Weights of a small mixture-of-experts language model, trained from scratch on English Wikipedia.
Experts: 32 experts in each of 11 layers, 1 pick a token, a sigmoid router.
Training: 359M tokens, 5477 steps.
Below are experts of layer 7 (counted from 0) of a mixture-of-experts language model. Rows are named router (the router's row for the expert) and show model dimensions 0-95. Each number is 128 + 24 x the weight over its row's rms, rounded and kept within 0 to 255. Numbers have three digits each.
After each expert's rows: a language model's description of what the expert responds to. This comes from a sample of Wikipedia text that the model never trained on.

# expert 24
router:112148151125082145111160126117126133085073097150133173110123111102090149161065130148135133138113161163125115130144110108103126130141123142128109135143147119122129122145127143133165118094180114154150161118114142124178145149140128031138127072114123152175112176139147142120114107143133124123
Description: Head nouns after an article or possessive, and noun endings like -ations, -ies, e.g. life, film, series, policies, publications.

# expert 3
router:156104145120099133107179087088126121124080134143115157079126081093120181179078152139115163156130126146127147158129129109129132159150129125108097127113160095125141080143126121150137143077143155138097131132094157141171115146118155114149129087110131157168152161108119120140140091190129135118
Description: Mid-word pieces with unusual letters (x in annexation, š, q) in foreign or Latin names, plus auxiliaries do, could, not.

# expert 8
router:134117110144136139098134091116099147129097120165128134089138083117118172138106122169120128158115140121146164152131116104118124126133141112120110130119135121132131079105140127162145112106170167114095181146107136103165117150143126129136125054107135142120143167103142120102178118161130111147
Description: Word-initial consonant pieces like l, d, cl, pl, dep, gr, and mid-word splits, as in juris-d-iction, ob-l-igation, contr-aband.

# expert 28
router:146125111123118129095152086118158129105082156163135146074150081090127144158099148165116155181148123142111137162135103127131140132139123147138135171111124094113135082126149135139159121099148146082080122157123169168162126139153170105159109089161115144158151172136097133146129118151110118134
Description: Mid-word syllables like id, ad, ar, z in names and words, such as Trinidad, Peñaranda, kibbutz, Guidance, validity.

# expert 22
router:122103137110108116105156109109121135128103109164135134107121097134121176156078133169108138155112148140111181137116089104121130118127120104103114146126124116131157093128114144107132116085127145125087139128118148122176091158150147070154140101122148156141122179113112111111138102164118148130
Description: Apostrophes in possessives and contractions (author's, he's, l'herbe), surname starts like Mc, Mac, Ram, and spaces before numbers in tables.

# expert 10
router:124093104166094141110139131106133127093087092179143137114123080108111158153107133159124182133134115126127166165105121125122109138121152138126104162149147123110143110081119135144141137109126153099109139146128114094169114150136160076133095082129141141155125172131093111120142129137095145140
Description: Word-final ed and similar pieces, as in Added to NRHP, Date Listed, N-linked, plus coordinate symbols and table cells.

# expert 25
router:115131139126128097110165137148152130119060108107103126106123080100133166157108142121137135127111119156134148159091108112122117118111111115139117146114107116143111098115149156125102126088165125095089130159117140113174099147135162034141125126135099106171118169104102110114128088160124117156
Description: Articles and possessives the, a, his, their, often in career narratives like began his professional career, finished his first season.

# expert 2
router:118098147108079127103161125127133129103075115154129142112107113135113164154094121138096159144079155150138175163121105119100143115143108113142127136105137123105153092147168120143119146093116117111110144134136105149183126131149129083130138094104108132123154160131125132108141100148080140141
Description: Pipe separators and digits inside numeric tables and coordinates, plus the word-piece com in welcomed, sitcom, and .com.

# expert 26
router:148116126110095132097159075096166125100084126166138120081117107113106191148116147130121152201122130143118157137106130112125152136082146098150098126135126118097110085124132127164124128082143124099096153137104136166154100158115164108163124089133143122159167147123109113147145127163118121163
Description: Capital-letter pieces and acronym parts after a capital, as in FIFA, PAVN, ISR, plus the ex of exert.

# expert 16
router:134091132131086105105166081094141121116078103154130172098126101120117157161061170146129157138106145163113158165109103112100129129121135144116107146135151107123148096131143119134148139085142134135107141127120126122164084137139152075144122102136152143141123199122125125121146113159098136141
Description: Closing quotation marks, parentheses and brackets ending quoted or parenthetical material, as in "...at some point", km^{2}); also clause verbs was, are.

# expert 5
router:138143115111089134104168113129138122111080128135147139098142095121124186158114148125121134141123155141121165173122097135124129114123131112129102139124141126130126002133146136148130132099160128104114157154127145155165139149117153081148117064147113150150121130150137139134119106162125133152
Description: Digits inside years and match scores in sports articles, as in 2'0'17 and Keşla 2 - 1, plus pieces of non-Latin script.

# expert 13
router:116112148143079138108178095107135138110074105143119150071127096121108141162068171162130154148100140146130155163105118129110145139126141128117096141139151106135121113138148136135134137078160158148100137108125128151161093136144163046149123099117154140122116167125103123121138112147114135144
Description: Newline tokens, especially right after section headings like ==Personal life==, after sentences, and between table rows; also heading markers ==, ===.

# expert 30
router:133088133143086123110169105101144132106076088144128170090143099115112158150071162145120156123109139165113161162112097129113135127127133135120095142139149107131138115119139135129151143087151133144093140124124125123172094145133149079146120107132155154139125188122112123116143109156095145145
Description: Country, state and region names after commas or in/of, like France, Scotland, Missouri, plus sentence-starting There or It.

# expert 17
router:128101129140106119128158105132156127084087155144119139093139085110141125104106167156142152163130163152122160139091123121113136132092133107126086137167105117108147094107137139129132145102183136086112175140125110131142076147114148088148139078121165144141144169120111097146114105132114131118
Description: Word-internal pieces such as en, an, ar, ur, n inside words and names, as in T-en-ure, Stef-an, oft-en.

# expert 14
router:124088122139089120113167097109136139100058088139131167101137100114113164162072157154119149114096137156117151149107092128102124146112128133104107144126141101120142120122144139137147150074145128139095138118122130133159095151138143085140123113125148150146137196121115123117132118153083141146
Description: Determiners, conjunctions and list dashes that begin clauses or items: this, these, the, or, and, the leading - in list entries.

# expert 23
router:123136126101113115101148093122144127072084136165163134082129108096135162135101145185108140185115133142111184148114128120114132138123123128138134139147136115109124076110156156131130168081132147122114125159099149145156121163138156062150124039132150131164162144130141110132135117152110116160
Description: The 9 or 1 in birth years of biographies, as in born 1'9'75, plus name-internal pieces like Flor, Ber, Lor.

# expert 19
router:112147134133079110105161122110134115104067093128122149119128083103117160126066162129117122136097122139133156143133122131105128121131145124095116138150163099158127101102161129123135147072133157122133131142147128133143091151148125071150130110120125138188099192129130087111129117133147124156
Description: Past participles and verbs following was, is, be in biographies and histories, such as elected, recommended, authorized, founded, sold.

# expert 11
router:121106128131087133111158101104147134117059114141118142095135085117119170157068166144118154154104144147113156170123112115085125113130137129114115142134142108114141101127137139138139143091146136128112141132118130125172106148133140086133118089133142132158136185132113132126140118158092144155
Description: Later digits of years and large numbers, especially 0 and 1 after 20 or 19, as in 20'2'4 and 10'0' branches.

# expert 4
router:129123111130118128125157107100155123101080108178146160085140092128102150142107174128127141129115164153108153150094145105116117105106123157118110161136135104131118087120150141140152125079146139111083144117126142163179074134134144093155109140097136160165125160147102126111128104136102142102
Description: The preposition of after nouns like Member, List, half, success; also colons and by in infobox labels such as Location:, Written by.

# expert 15
router:132159120133131104111131109140114151098089086169126128099126142111105123156141131118092136151092148170116116176115098116117107110121137136131117128125120118124137049106146144125146120121159126139073120143091123117130092118125145087156104075102152158141100149116093135101127137139097153130
Description: Row-start pipes, list dashes and field labels in tables and infoboxes, e.g. Length, Apps, Height, Synonyms, Runs scored.

# expert 29
router:126087131143104129124165094107129128104076098150149159101136087127111158155069149138122154136105129166129161145098098127110137135120134129135098141139136110131131102123138144137156158085155145122103151131118140131156088139137136071143121113135152146139121204106114123128138098143093138142
Description: Bare spaces and pipes right before numbers in census sentences and election tables, plus verbs like consists, was, would.

# expert 9
router:121112165152075121120161095113133138117094091153128159115124127145118160132067137150133129132116139124146186132121116132104149129131130133135103147121153085129140108152133123128157144079142118136096132106137126132137098153148118040127154104117147142171115175108123150113122123172096083148
Description: Commas and periods closing a clause, and following connectives like which, who, but, although, where in narrative prose.

# expert 7
router:122114143137116150125169090065154130121080141147150152085134100102119168127107125157099177154147113152133150154105112116124129124145110101125110143138114118123161102154143101126124114085154115106093143120088118144159083143157173089125097084150153144134132166130129129138137088160116146136
Description: Mid-word syllables with t or ph, such as et, it, ph, met, lect, in words like theoretical, poetry, reflectivity, incompetent.

# expert 27
router:146110145137126120100148098121152115112121121164115165072125112097104170154078148140085144177133163144117186165089123132119108111121146126125123170118142110128135076135137150151132120083148146102108146120100126149161127145127153132143112057130123147131112136129131145111133109149110132138
Description: A lone capital (occasionally lowercase) letter starting a split word, acronym or name, e.g. G in GSU, P in PSV, J in Jive.

# expert 6
router:134084141150112126112166092091142125112075081160121148106140086095113154154072173149133147147107152148116153160099116127096132131129131136118113150137159108133135087119137131145155139087149124129104127130136116163170102140149143079134128103129154145127121202107129117121137114154102124153
Description: Opening parentheses right after a person's or place's name, leading to birth dates or native spellings, plus table bars and first names.

# expert 0
router:127129130120091119102152088098163146109085093136112147101136099090121150144060146128138140118113138151122142130103110104102150135129133140105122133141156129145142114136109134123125158103151132111106149143118132169171087142175123045137105131124123131145122182105139117116133113134126154140
Description: Prepositions opening a place or time phrase after a verb, mostly in, to, on, at, during, as in "began his career in 1989".

# expert 18
router:131150152107082131130173116129155149118075135146157131094157108102136152159080120140142143180156137163117181185117093135116130155117132143133097158149128119103133085127125101126113135124122164095126148144076109143173127121138152088118130075141131145153146183101118130130125124152121146143
Description: Single digits in numbers and tables, plus middle pieces of ordinary words after a short first piece, like t-all, l-ucky, sm-art.

# expert 1
router:125086120124089098123174102113148140111065126147119156107123096127115146133076154127107135173129124148115172162115105132117122125111130156093117152118146132133130085125140150125146126082147130114111153102117116150165090142118149102134142082116154128142134157128115111110137103142097151162
Description: Word-internal fragments and digits inside numbers and scores, such as spokes-p-erson, Vess-el, 870,0-0-0, plus and, are, such.

# expert 31
router:114098132125098116108169117110161126117085120139136172105148105116116161164084145123099151164130128143132167153118101136112133141140144142128116139146142108131132086118149142150145142105159133112106102119132152134151089148113147102146136107116166171156129164128110113108140088159139142156
Description: Digits and pieces in sports scores, results tables and infobox fields, such as 22–37–1, 2h 00' 54", Known for:, Shoppe.

# expert 21
router:139081139142109113107137116113131123084083135148109141086111116111097126161098133132112134173143110117148149161118121102125159107137104131104095128131161119131125083124148122143141125102125139148097131117080117146184123145095166083115123081121161114155143150125134096143127103161086119112
Description: Final syllable pieces such as le, he, re, ure, che ending a split word or name, e.g. Multip-le, Pict-ure, Bot-he-ll.